Weights of a small mixture-of-experts language model, trained from scratch on English Wikipedia: width 96, 10.7M parameters.
Below are experts of layer 3 (counted from 0) of a mixture-of-experts language model. Rows are named router (the router's row for the expert), up (a neuron's input weights, with its number), down (a neuron's output weights, with its number) and show model dimensions 0-95. Each number is 128 + 24 x the weight over its row's rms, rounded and kept within 0 to 255. Numbers have three digits each.
After each expert's rows: "comes after" lists some tokens at least twice as common just before its tokens as in all text. This comes from a sample of Wikipedia text that the model never trained on. Tokens count by the router's weight.

# expert 8
router:110117096108197147131122129134131098139106130114128142131137089128129171113095130113081162138117153124120111095154146102130157180087123161113136113146148116119121147106109122116136135142093077160140101134147174165125153147099134111098162134089141148158133118084129178112116143125099119167
up16:127182130151139127084092134149145135148117119127107115104136149092132166085125096119172139122111181115148133176109105123108100129093081151114143130103130120107104102124121143137111100127172105182134109089139125146118169134139134121096103148118106110110128086154134137183127115126094091127
down16:145112132143104136146144127179127129124117153119153109130096086108136118103149171121094118143165088135155143136148170097154148141132141153121090080138110097141143145128135185136115092126134141130121123116104135175108121139175104156133163186125120077171110117117153114113117122170108116109
up17:105159094144133111121153083104125125161119105131112120113145138105131166152137112105145156129123084115131167148059170123125178137120133137131115080156122128114140105110118151109129109163136142120156105111187120108095104096102132113112150135096145122137114137105122157108129186182098106125
down17:091145160137094149143138080103146121072176119141106140145100128128137121135139157130138112127179129090177148119112109139116146109144091105131158171159131123108198105120097135111145100092129127118081130127153109125158114087139131149150113132168116130112118090107154136131129160122106152110
up18:131110127101151142170137129109084097125094122128167151126110153130106160125146121119096149130086136119121115088120141126154103127097133119142171115144161090117151132106106133098068139178090157157129119136130141121088112157108120099141162119088109139135105103092078162133106153112094101114
down18:113127125169136142149148117094131143126132137154068120166127135128147135143110145099094095150138132144150094140130086100111074091088109112129122095141108142135135117146140162153137119105147106086102106099097126140163110136103113104148112137081084058112135113117125128115159099089117124149
up19:126097101129119055105172098100159142133143112126147109122147136047093145143124120109162114150135161119117151107095123159094125120109133121120154112107125123120128142117132129157152106116131146148147127141161132124154149133120112132076107129113149195117071138138144136100163136159092141120
down19:101132113141159143105115124147123084118114175106143089158147132136089116112134152122102096123149085138123112153114067136144151166100141076135083139102126053110124120112102142123118108088101142122130112103135107109126092115128124146147098121155130147130124183116107099126111087140145144142
up20:103161118141109133120146132121155099180113076120084171128127157139170130115112125073148134140107103099105141120165131128115078106109129136131139097134129090145156117115122123124121145134120138133132062118120118157105145175143158081149139110136134126153108124090101137175110149114099089157
down20:138148105108112171144118150148158172158114157121133117159127122148175130121163145141172122095129131106171127115147147127131130140143136156170113133117149133125110105188142128095135128111157173113146155128129097125095142139102120078077120103129142141121113128187120089104158120124165107172
comes after: " of", " in", " to", " for", ".", " at"

# expert 21
router:097139133099143156159142135085126077142124133119108124153130125114138185113126113141110138134062156128131113114188106097119132166106142105104161140139129123134101148135095137098103146138129129124128128158172113122114136147077147109114146085092133142145129080114129127179092142166118141088
up7:132128169124172161164140135074134133134093088066119131121062096141115136145153146127094120117118113142165117120137101134166132175121083139133114135174085148149143107100127139088121130122106127134167142142103127141107135119128164107136136111134137073137122112150156146168118124101145120120
down7:155118151157114160115109111132113103191118113187124156117138129152076151125097144096135144106136074193077169113138118139130117126090112134108134131114102106137119161132130131101137165123163178131155163093120134122117109126150111108112133144155120135110123145125124154123152105150110164152
up8:121106143118121186151124140151153160113108101123089146099126112112131117104117112166130097140117150117120169190121144112134120134116125076132119128137123094091155146178111112146141179131131141142118111117107136104159144110109134095146135129133135096096166147130079120148184118191153131142
down8:156151128165122132144147162128101134110126137116141152134142116139156141072118105195132134165128123136146133149106084124147108085144114112120099125064125148131164111160088163096114083162115127104115118138129153130151131091141120120108096079116114134090122099128140114136114129166105119177
up9:121088147120115158129132153083160121142127152188118120076133173102112105124155137092138179124145124108143174156112096094146149124149170112139189125123140127123153153135154148061126117122133167116137097147153135100130123146133116138128146092122134102148121152138138146153120135115103116166
down9:155144134154168110112122129155126109098134120141138120126145180099111131126125154125141138126118122163170115119109103147173139164144100127153087145153081118091133104133129134125109119107139167132106106073083147102171109131113116121105156149145160101146157161118107110125152095087133164184
up10:116098149124111146084125094126109128123134123174150081124138128152131144096165144133082108142114131135133124161117154127124124123116171115133108108145158122141101068136166169136112101118102140159114166138065128120163107113109159134132132141155118170155153161124119119141116161147151061112
down10:088146101110146104119089118127120129125136127134124105085123131117113120104167100101119167080163113116087120122117137097123057125123134128121104147120118144124122138114098071147134101116112128072102131158104123104110162101087108113132131095086173125101115120120111127122132163105112086168
up11:147110133131094137174100129117105115140067141105118118150139136098140138156134131139094142098097155155140088137166096084093139168115141131152145085143164151087094152114142124121157133122147135162144107096138087111088151145129159131121108085114140097130146111127119140137106161099094118086
down11:144087105126103118181095147158131103100128139133111119164118166132119160116157111097159114103137120066190157112117120173137138144104165181134132115150103113117132102157105132142122111164122097134108110107095143117103167106145157144111162151099116132169114117142151101111126144147136138113
comes after: " (", " \"", "\n\n", ".\n\n", "==", "==="

# expert 27
router:126121134106168153156159150121120123123084115120084142124134145098163165157097114117110130148118145120119159150140111124136109120107156149119173150150157149071120156134106103116111101174109119109129116157148120099095167126091152083132136094099148144158129110110079121151104146155076126150
up17:105106110163153121124119142139080104144127153110104145056094098132145086106155105105106182145126127135132146106115149128123142143183096144131121159140107130139126113126106160128128134132134100120102140085141068155135099153118140128183118125151170150157169115128135121142107158123138105098
down17:147195104139109109120121108142106130160119135114164095128133134123142139124140106138120120113151120137147112114104135147132137076175160105113116125159135154129122093103125131155129123111177112130089115090106104165135118118153126164136109168137151144149167125101107111140161095141145077047
up18:105101139167135134136150160091090082171099145146107146153128167137155189157111084126120100119142169128121143171112156139131137123155133130113123141138123095123146141120139206155106097106107148125128146125104139098131108113125148108113110142128141140157133125144165152140139148174148100088
down18:129164175082146104101183139128164092146135106104100139155210122126117125117146112130140129117106100149142139116132131176150120127125106102118154069127162177143130152134133125128125143117167119079127156111134115153113127113133083129155165114122157125145132143162101106122123108109115153116
up19:141144126098154162129126139129091145093122124129120185158144085124140182154114167140157143130125144110132136151058112145129137127147159121147114119138095132147171103139155099116123125176130115140135105154110061153152120124088123121113127121113131097085124128102117091135097156118142095163
down19:106127101128151138140091112134104130126083156134144156138125138095129120187112123136142129157136097110106127164079126112139172139074137160113128090141111149152126140110109111138098082133101154098129163154137102102144142165135109104051139144120142139137183147139131144172134125115111135139
up20:097123158126087109115126119155129120117161123131139130099119148109111126124177132173096122126136140085170108135180128138106127142110150138114126110154118166140069148152136127103152123175121122160115144104143103110118155095095151106129158149070120113175154171104133140113092146117097092135
down20:106138105142077142083089150099149114112176114117137131114137188130114148134119133190105133132161113081159104083143153157129131125144099122137163121133111115125134082105096123164139163093127162104089137128118128147154141112131131178110141129124125128097126143126122100132093127135179152120
up21:142146146120112091179155122100125097081121150145107049129082137123155158139088096143111086154144163127133111150155145115158129136148126104107137193125142102103110090155146162128134095136137159139141123105126117130147141135114111155104116097133109144116174139126142123118153158155118146135
down21:127116120146115102147115113133095139129168132100155160138131151126157183120133105137152122134134098160143076087150177112128113081150111107099093129109143152123142149143102136126145128114098170115098085136092120090118153160109125115098151172150157129100086154125180146126130108120110105142
comes after: " ", "–", "201", "202", "200", "195"

# expert 31
router:157113139107157159137136155080129141136142121132147143104153118110141171148114111113060116201102122125119141143136104122104129126107141129112147113130159134116159135113100122081116135177105148146151128164116140123080133147086139105119146092116115151158128100109080128133097136189123107141
up17:096120065147153131132101138130079155103135140153129126080146115107151148132132091099105125120112152063150126126147112156143133143068128109130138098125114136172128140116102118115083103139150116064089146134121110152113148137119165153126139109130108116084145142096143116145149138172122134141
down17:126121106150126165140131145127092148121139116121122150138112085124109141147147136140113100112110112166119080128116101104119164088165162131128146110120132122147099122101134090162143136130166157151087162154143093173113123106149098135126081145122089151081151172161113103131129126152065110135
up18:096084116147140129103108142110121179157148121119133154123122122119154194152136147121103080157118115120149145090119091141138122126109137151128144068120150122124093134144084141127117135149095151136132111131115118128123127121143157161178153125140110135135145156090071134157053112140141141144
down18:172133088188170136147092113149150136151159138087129129137140110144120163140188133173131122138103124132147097165140105118099144119140101104115128098082130136197151118131113126115156102147146161132117145140129120126156138111159144139106135149164073129113119144103168106131149141111120141144
up19:150132144100142124149134102130152146073088175078148134135120164163147145174119113122151153101104119112128160178141129151118117089112118095168076126145153134103105156081114106120113109164111117124143159124121120134129087116121114158126114108120161161145111158137096127123102155145105152104
down19:151111125139152143161150138140098128086118118118163119134142137098092138173159132157102134134151140075088108121096147153105159089111087126138164096161126135103134112093132121150134099140123159139163145165121092139145093105127114118113106112126069115112107134139115166151151159121152176113
up20:123140146150140107087133134147160158070103163117128127085173149136113092133129155141125123141137140160127119127132101090171127104160147146113092083159157111134106118143123125153099127160155110119119129113147121159156148153104160126165158083165133131113160121143107124156085101147101138177
down20:111116091131093104123104142092177146160105144149085125145123132099128102143130148159104104134152093181149132141180139145169099149153102097121149119120150127159136143117178124164086116131129108092108110091135154122173150150106110091138097158149110147081127141139136133124130143123137109147
up21:139147108106168133125067108143136143151104118117141106111144160134089158131109136114123144147137137144101155154166145137120127141147161132120140142118142128176143183150099087170149107159115113120156085182137156071129124159123165156136128155113114144140091098134106137172122161143122109136
down21:147108134120097105141143115148085136145138120112145084104118108143153103128127152130229117110123122153147143089093149172139116141137158160118158115112128163135097086154081135133141129152124152151156123114079129155173098111136140113114124135180103150108139149142113125125123150106127123134
comes after: " ", ".", "–", " (", "′", "°"

# expert 4
router:123141154079163158166123159133131104113141110144093135117162088094133157115121115137107134106109140096138176157152154120107140134149146170117163118164137079101173120082111122152110135179123089155144132197112126124150132171125149142143133122124136140139134083117145142145116132146108131133
up17:121114121124150101141138075089112077148104129142141154134137127104105124125092115102113133129110139130079131164141134140131142126154161142097126130114165140103123172106142116117112101160115081119122089103126123101133113186101144110128174131138140142136147092101097128168095154122065124173
down17:148178122130094133139134110147143126102175147123142125174181139129157088136138129104118152110071113156135142080130123146133128157148112136114118121117139096153129136104143081137142143137164126155121168107111084134123147088146113130068128128106095123100112136147085121117126137067097149127
up18:104140137096111157144140129150127134137120157092144129146138128122145133178160116094107137162118170095103107110112145138143152136123143184138108132079134170191151144116111148201097176137164157134120078101141114104137117124117132139105118099139095148148109161123112120130120111151136135142
down18:122101107123088126111156122140141154120122118127146126151151110126111147135115139163128128102154194127101104127104155138114132110166121127147151159075131163150140115144141161156106093155110116143150112095138108153142166138100153080101102151116093129091083114127160112175124084140145156168
up19:118102149119174137094165114134097135162140110140146097153146134143187169146094126148112168122105172163118162120123157126129110100112155141117138115150158101109136144110125144123135125168130106164147072118149117121163163134122163132118108116106164149121122101091092143125111160141074107116
down19:130121172147108105138128099106133115141159159127125115138136138188125117150136143135151141147173122113113123138150113147129087132132106104158142122103107117143118096140144104149134160123188116119092137052089075102117120144120100136112136132088097100082171130114140081123130101114130112102
up20:151117140114118147079157136147132094098092113126106140115111127129153077101103121095147150091155157148111146078173131126146167153135109144115143111127135134118118118129083110168119129133101123133155148132187111118156115115140102178141136142148098169156107103117144143116092155115189132134
down20:111146141157113093147124090101096102096115151141131126137122142146130086118118164135107087131138139131117155090115122125155126116101165135132117101125096152133127119147136109122101097118141135127159168106113108139129150118183089104083080126176073154078144100156082096115126127118125098113
up21:129069093116169109172123120112118141144117095154125149103137168105134137130111126120112156120103141122082145103126112103166124127120137140144180083155111104116164166106160133166099105121123100107140100156130122118134102118117124119121096106139153129152161108154132115190086130174137159149
down21:122124072143118097138148087163128143192117102134118143131103152156154149153125149155101116169120133133130129116127117134159141127153130095110185135139122137120092141196108118108131101119114157162095103115113109141143110174111140147142123069110105116111129097076098151136126113122116150112
comes after: " ", "|", " in", " on", " September", " October"

# expert 9
router:127095155120128145169110150071139116126122115086097132103148127136154143126093105108086184113096162132143157142152089124160105123084120127133148168135117127094104121110126150126109133148131129142133086143141123089128158138127170118076092106107164145109140109063119142141140137134102142140
up20:124152125122161104135127173161150130115128138109153104145155136068141123123143114145099108166150131147173133092088164145151135129093147141118131128140126118137109098191149107153145138128145179103111120152146120098121121136143102133120131116077097137195111147107144169085131166152130116125
down20:138132123122101121084135110163142134152079094121145112129089133137092113162120159115120104148114155125158113094149164166109101156135136103161131134157157141162129122166102126173140094123126088148157183160166099153170166132121148149116105142122145124087156093129132128109138131118105126102
up21:117164125094104148154077165117100147127094136116091138090126145130120116156074145130087084128100143137168107094126100139157092113136125149118115139145124142139138100144125143126105140127136130187128096110170146130142115115148151142088131143154112140159153122072113152095127110163079113127
down21:210119098136144132124147150156081156122104146164122143149130165058124144141125109179145126108117136124148075164143136110140093109135147137126114118138121164143100162097129154147138129107105144138143159156155123131140105128159139121129142127144151161102132087126091159111113139121133155170
up22:131126165160117127136114112120158131132130133059121112125150091149131118153160122140114149157143133158122095120170120104105121160129142092113122154130120173142169125154128125138085110130161135120169075118175110170113128152143140111139125135081097120091144127079091128128124110076099129106
down22:105115133146105117130116128114159124102130133145150144114119099106138120102134126086163095112127086157152098129124092122154121099157128145108140145109081136093130149134105126177128120115196104158127081129119132101117088089136107102138103135164098137157182143107163099143164096141133146093
up23:148138173159168116111133123084119108110137154094093125087123136129119134094163184127116154130124106135097125177139151104116127147145140148105155108116110165152099150107157098101144135147137114100131059109161177129136143128144105144110145102114112131133084119135138120180155134107150118151
down23:111133108146151089106120111104123120162121100123151136157137145169128126115130188136171126135101089073141151153141157123125120139164104130115159101129115156102121099154085105127130169124137103096152148114171110127114174124172087166117156137122148149104137148134109100146137147127159083143
up24:071153169120112154138145102153134108071108160151104071141151104167146131139119108160119122100138137135101140109132122122194129137069143110161129129111108114119135148147112139105137100176168134168121106096135105127137155131133165106129134182130134144151155134142136148155105145142130118134
down24:108143122161114149102163116115124134128142141140136105158104114149126156122143156094166109114158138108110115131143143096116128132071132132139135136083128144189164124126161076138174144110093142123129101178100060086110130105147123132131132117161113131132129126123156158073129111115163138145
comes after: " S", " F", " P", " R", " V", " W"

# expert 19
router:118119157110157125111115158103135142095097118145142112126144120132136149106085147111046124157121126172095143121138135147111122165087150097163145106195118097143120190143120139120147129140124134178172129136135146091139141147143114112139108113089124137144121097110123161136101111121124090132
up17:127125120151098141149137116132149101141119180113139127122147110127151086106135172129126119120090174137091143203118117118126153137111086127110098106144152117148142166134133112096129144149123101167157131108171102125110126119132101121116174173080141163084111088129158113139141167133125124130
down17:153093157153098138191109110159120121112110169146189111143134141154086123102141137142127138152092130119140122124181113155154148122147114143124125121099086122141122151105124119134098135111123126141104114108125126099129147073153130129140109174114100171095113151133167159160143088125169119155
up18:080074094133136158171163110123096167136093120154103137134129122118176148124103134119098146121142111139111142121149141129131143154120129140103135148162141071132120101132139127092119106169099103151152127149143154112157137142123168104157130133138135186131155088134101136155108162181106104118
down18:131142086122113128134124145135102104148121116141140151104108092141140100134144108136136121152105073122118113178152074142128141096137150127139107118135147123133098106133107142119158079139170135155155096129113168120170116135093127154138083139124094113096073158129152135159166076093155128144
up19:119123093154136098167107099127091127155153145095134127078120146149110129116156125122126167110184123070117166137145108112091130110155151134143130130150094133145154108160128137181104122123154110155133097114126099114060152150139140094089104138138123104102127121138138114138125122109178102144
down19:146153098153118090162146136103118116159122125119140133154093105129103143142134151123188117120116146113140131105094070124082143126197137145172141144122137158098163097152123158129143180117121103138147178133164131117156117124094130113124149136143124140105120080116154131161121126102152114153
up20:101129118131100136153109159107114136119105143114107110139139085126109162110085137141111114126129163166102077127136133141110131149113108141140131122088106146140088151136154092148145155191147121167133102134137162087126076148157133143137100126147105153118089092080147126174139152144120096106
down20:128119120126130120074134146101132158115085119098142100118124128141130129127122156124153135159101154131140149097146144089144133124123170133131133124116108171131065151117094131133134161111130112138151107095119097155173111125163133154099110189116105107115149165154178149110141121124192169139
up21:109157096129146135085163127112123108078143085109110092133135107137107167132105137121123115120121145156136173132191121156111146131108133153121092197081132150137156154127124139128082165152108148146141175112099137094129152124117148126116098123150116130106129141088119117153123098133126123082
down21:129151120124152110117131095104131127182074146148122152152138122150154136115174132152200145139132101151173105127125123096114118116165118060143126097105122133122131130138135146106112093122168124116158137098093162140132142161128147152129128137132116100180106149123109110071143124135100110107
comes after: ",", ".", " that", " which", " it", " and"

# expert 0
router:125115143108122118118166068100095148109133120162109154099121124109158132099090108107123136141107144096126137108155126108101119138117137129125135144167163131107129129093101104100093079165087113160166119195153141088144130151121139118153129111109151159129127121100088161175113152140115109137
up17:131118167159164111123094152140109111143167056118108128099108106097151118103129107098140155131126132100129107117144169139106095111131109144138136134114134105110141195117135101140120129139126152146153108118067123162083121154115168134154131171142161100130124121122151159126170102134106121091
down17:156112153178112123105103100141088112102151144162140125148101156124166093122104129142128123150127139132125112144099136098119149106113132140143133129116109125167150126125150134165123144128156168073123096109072065098098105109127137160128113183135110088119110169145125113170116108110092128127
up18:097143095109174123111122123123139121072126140130125173177107131164149132110113143157149140107098095132161145145083129076108129147138151119128087136142124135135145128138080160154124128142123177131126119145153168113153104141125132131183149128106090134106127091162157089148101101098127145144
down18:122105119159113134166099133117099186127147119134106139111136101137109128152134163103160124123130114097138122100082115106183129111163150133079095101114152131156114132117123117112057142111132182136119114123146139122149114127170150114138127118109115109101143086130152155090076094127152118156
up19:152119153151096110108150133128168102151096154108136111117147113062107119155123097134145157149110088126097102094144085160120106119170162126100131099135136115120161141135170095117135104111097132143151138149113139142126126128113206124123146136157107154072144094135140127121111128125091107121
down19:182159157160123088124109115152111100104102161116108136133135127111139111144134118102130123118146123102165123109128088127133069110099142133106129086111136136087176166094142125107136188122118156082104100100096105137130122134121143156162135154110133104141111092136142105086145125128076138136
up20:086072108145163136119114182108081154145141156124095149120120127154125141111161149133175140176153158133124146118128111114106087108096098107124130159152113150067106132143110140135158094154154174104119140111164152144161145116119116150139106111108121150125148123127142156135107138097127136094
down20:140126137175161134121128139124117122158153129129115079140112131188107115166094182091153083110128149127135155104079113145112088117146129109110120073101157130117112127093127160088118155150154144102137169150108113125084149080118124155132155117130126148124152127113153113155140123141148132149
up21:128115120127103147117142112119100169150093164178144124125093111110128130080125111148131053156119168125124093147126130101124125118137088152133116110140123117100119108091104139125099079134108096137108110112102113086129159168124103145133132120098112178142172144146123104145097148178144122124
down21:154142116167122082147109169160129171092125136152149100120156147125121130175091156144163115115161149121130118101117143170150145100136127113136099125160130187091127138125116162144135109149152100106127124173115178131103127126078094126114162115119129107094129162149129140138126123143170113098
comes after: " the", " and", " a", " to", " of", " an"

# expert 14
router:119134137114143160151119116116129122147116101116132156136108129098129133160119153105100149165121140125126151151152104162127107148134133117126173146124140129126138197151134116076123147154104101151137098127140134157095154134096138082126142060072146132152154127146124156149072182152113114155
up7:135153139177141113151131157113136113151126140098116146159140132157131115167153096144117089137168160132138087107119127147145094138169133133154149130114164111131106140125094119125109199131145101137109125165109113143106132129086118101098144114160117163104189119133117162159156105163145168109
down7:154113113119179164143164130142115146105142120118123168134104162138136142152089108166141146072170124146093111107101101123131138128134121149171118119108122108108125152070111144146103065102130155096122133117143153150141113150136123134083088111133098136143114143125086088126135098139110140167
up8:144153151098106152127109167118141113086085149106143133110137155194141126145121095127133126103144116129175154140177118136165097071094118110136184109114177156142139116090124092133115140117134125131147101145162138109113131108138144128141125149125117099168084105107104117139135147102133135160
down8:133100096158102170115108131090076121132167160137101136122143124141177073156129124120148136112133155123137144178130122131074152118149114124148141169110185132103113124157127128118141133103132118073126098137137072123104142124130130142087098147103142126132150096152160114145148114144128098101
up9:125123088073113104129122111105151174175118138081127104085135086118135139138114110144094104092114136144150091101119141112094117137156077121127134139133106130106115153106151166126106101133099185137130156077118170135062146147152119127131134124100133136135100133147135106116111122122107125150
down9:169106144119117131115147096158122147145113167103112096133121131069077131096160144133110184134160142085118123117118187172118119109141137136061150120103103140140115136115130144152130143165107118122151108106100122129118122118114126156110144126141078130140139102137161100124124111109189117128
up10:127092127153140042149111105147123140124107128139156120106152154094135142112123109126114140128106138072150148129152136121106098137168135097128110132114168117120116096141107122160170134126099138110123179114130152094109099104077104099146124123134140095104184135109138121144085135165127133161
down10:142111079182130108153090093162121134130162099151163097123145154158101170103137141135128084144139105138076105123143137103137129127125149100111111105149154120129106110116140092162161147123107125095076165115104161112139124138107150137117131162148126134113105114097163134174162128132092141113
up11:113166141119102130126124131151070113184126162098153131133101149144147136133115115118147107122138150104120109144138099127147123125121148134148116137106122119125115162132114113090114134188143155147138125122073157196112092121132094113116159164147153132166116115171099176132134133161089101161
down11:166122133167108108165088136176121153116144113105142118101151172139124149113141199158127123141173136138138125156111147144139123138120106109131137124102132107129152108132112181105119127125150169162135113149122094135128124075142133130115107122175107118129201145126137140127126078134176136136
comes after: "-", " |", ":", " Genus", " MPC", " ·"

# expert 13
router:127128133086157118154137131121123116140077104125130117128109086114150136138057122145108169134133201095133148092132098097120148187099145149130127118139132152143114159123128113146157132141129106117161111139183124100139107174112111139138116123148132135133128114099120121166091157164087109113
up6:123100134125146140141153119108107135106104103143126088098116120103187110129160134147147130153118131143127163102105073130123146145116109069115147127115120108127141164141127101151114046121130103102115127148175126166117134147115154169114140121130131117118097167130128171124072158167128128111
down6:118120145121144079134102110126138162123162127079185086148136120157134091111096126151199096116162123128152155125090128141147141096123116114140132146133107097152132103191163159113149142147149117120125138119140140129098106122155112120116133159133134094124148119153111118149115172148105177102
up7:145141103165113113138071153114145144130099058131100134098146093187068151150126126137115128133126122188120105116135127129179124166124106138118137117117125102194106137131100113141176139140130110119109111116132139119089132116134111121136130126108113128161163101092136126159114130095104120129
down7:171165135179157106103130108109132105153101165170159145148156083167126147114134149119146144143124130146117122161166127160110106100137117091154152110154090169127095146123123136142090171122134135138118144113125137136133107093147074147128132121110109151159122110184160116123087100122143123122
up8:119108149123168124113134110152098130143094122113177087113109123114142120140119154155084089104091150103131109130150123122099087172134075170116103100092113135107138118133127080121106124132143150120127119120086093092133124175162127124132140134109088142115110088128094116163168111126091130138
down8:140111137132177147108138127125130089183127143160132115185115125139159123135141131116100118151147118167149147138139158073126106124129132122129084107110196139101115123164110128130141147109129105137118162106150101132129128154113111131124150115161120132126094144100153140150195159109106139062
up9:087119126135126168135142078137101134120122149106116160087125190127141139146124120150101154162125129122097150132123129081148115161103153153147087114103100092094167109139098111138156166114136153121130129116160085107138106117118090171161118117169112112167116109088113162141122115136150119119
down9:106133147153111153112156093113138149146143138107092109128134114052133107109213146136134119120158119148070135103097121108113106114112117157144122126140092115138110115095088100115153146162143137116118139140112108133115122130130094136158070092137149161114105124141102092146124121131156159114
up10:112116084108100108168126094104115127139121081122104122101140086131142109139110111094137111157095144151089134151135125115108130153109157105128142133174127121122120159153118109135142118137126093121151134167126102160125148155130159090131102109129166163145153109086092157134174175191140153117
down10:108146092124123120120093159074112068147172108144126126144124112087135126102181122158124127130121136189108126111117122131123135140126140124175132123133103097148098147086171134106153124107144150126131097138174121113150140116168134167173152167111132112106138141150148147117135133133109156180
comes after: " the", " to", " first", " a", " his", " was"

# expert 20
router:098131139095139174206148104105103156146104109131155129137132072125128146138142158111112121152102149087130150114141117100140140128133112105103148144125125125134124134101097139126134109165130053131139116150128140140116144163095179122133143103133136181145153114135126164164087140167112115122
up18:069122117139118177173155120120125137146132136090121109118155117144132139139155144144125143163129166140124139107168114157139147156128116156147145138115127103197110137145130123070144126084132106076146127121152108154139170121100122118175131164120134138160148131112109171126127107076126153151
down18:166144154144129174145172137131135151112101163127120126128170120137136158108195164167186150129132121130136117110097113142110156121151101110078127102121121100151101129158109110156102111149154179090108129147083125157159143136113097122161118133114095124151134119138159135099137115111134143103
up19:138111180116125102169141112114128130115114102131093117123142144093165110109111136107078158152140132146115124164139144113137085110142120101088112115104109097143081107104126169145170123145102115149157153130133117119126100129156104141103083069151161125118100156154107147157139182116154115134
down19:102106136121060119119154116140131130148118103131146115131182117126142138150185115121189105133141107115143102132145172144111100165093120130099138146086121104131138162135095114086133105142105130115170189088134131139078118125102143163134138118129153112120122133147142121138132165114109123086
up20:131114139122117089163121118123103178111078127109155129148140145112156107141118123110090128086156164180134120122151102095129088154122137112130120123120112134181088143139153132129103133162083060115146128143167131124127112101163109127139148131139156120118133142141097173141102163148151115170
down20:171152096124126102116138124124173141123088087129154110116103113137113117164101151143150087079129122128155118111110133156114146159158104122141078144095116089136102140102121133163133173082097106113146158138137136151138129111155138162138112130109155126157079141090125127092105107178124102128
up21:127143131158155147132133217098146137108121160147103121147106119113122125140162145140106143158161124151121166128159145148104148119142101142072124080125122153154116155099113138139125158150102130144141100111100117156125151127135098192106083121134117165141115132123147108138098120149172101148
down21:120132173133101119126132123142135132134140156127216118129131106111105115100129079120055138149122097133125098119161164124159133115154152107151111167171101164094093144135128109135100153144127172183113131114096117119170153092112105151124127143144132135139130136132116107133128106148106125127
up22:137147134146147145153150116110133139148148132124187101168149096097103092129139151091152121156112161121108113144158138097119094179121133144119116150137128091139128155127134173105142143180103107154143102107128136121172108171106110095135093129105151126192086153138119134114119161110101140131
down22:122126121118099177138144124142175189115156112110133120114121075120146125114134151133180162163104107146129100097153064108126143134147147131059122138149112085123137148116087125103125147098126118130098148086141107121113123131116111138097152093111122114146128111179128134130109121147154152144
comes after: "-", " |", "|", " the", "==", " a"

# expert 18
router:132111118117138135132130155116084103178122101140122140110085102115132143147111147118090201151067154095121181145138141087151103139079130135133170135169149107128127124122144142129134118133114135146118125122107153157142119187113105123135138105125130138164139129131118152138093168164086149136
up17:134137130127131151158132173110105093122086117102106123126156108101139169134141142087107139152132129118140129074124112116146120137098151099151105164087100152134137107132115133131123149167146092182141086142139126100112142181120144086123149103142129179086125115120115152167146122179105107121
down17:140159106122107130133117113160136098167118125144107120136164145105121107187128154160123148072115112094116138141122166130137113122140102141091156099137127121129100104114157106152131112072129109130066146059124124147120108122183105167132126117164101102113156142137095119125106141142120145107
up18:134182146129136147167127114098155134099097142106096150095135162144147140110130130095126147157143123182090135130151110112123147159130130147153131130150145074143125148100150108106096135165128075128163099149095140104113141179173115101128101106108137153133125148108119126151093136163139103092
down18:125144138132086130131120104139145115143085166114135117128134127077144123150127122158110113119120101117157132154115099155134141161166051110149123143092084070165130134119141133124146140159136153133126159114125138113094111132115117167140179134125118124077101126158116124107105093124189135101
up19:078083133080131139154124136084147111128166131103125123126113122144129138116094097123090143173076141058110147093136129164133144133111142155127108109173154108116142170090139125130118112113125113124119123161106165116129158137115128103112150102082128149107105091101126127149108142119121125172
down19:134111116137133119137099177091148165153124129126097104122119115187115112145172121149125153133148132100129108184137123156120096088168083135105122102101105132116096123107109155125126118144162161151088128166074109126143085136136120123103123099102146105090149149152122127110143128115154132080
up20:113129117120146112145144161131099146122074064132148138124141103156122155102124137110132097134095136153145122130090122112146104160148124105115124126129124119143172153071109126121195101101146115177061167133138172098133117143131143132137117122139133114132108118144125160179130112150142086133
down20:101093103100111150128153104111098107155135143134142149155143128096103151120170182122131125101111116090108104141127163156155165074155117144145133118129088118133109088126127152118159094144158095122130133132095125140124149128150088134143119096133110131121097133179124127151149123100147192080
up21:108110136085091156108147115117111113169120114126083111102102102120109145160143108098149166145063099113121095165123137162121108130123129168124146138167140122114136113140132143143132101135129142136126129106146160137111140152125128153134096112148142111128117147143055206128105139156089134159
down21:126152132210135177108109143165143111163150140139137148132064138148146106129112125147113106113138102145129144153118104107097089114153135112102140112055113124104114098114116137128141103149136107146078137128149130124116119164138107132121106157164138097114153127092134090126150120150149166125
comes after: " |", ";", ":", "|", " /", "aged"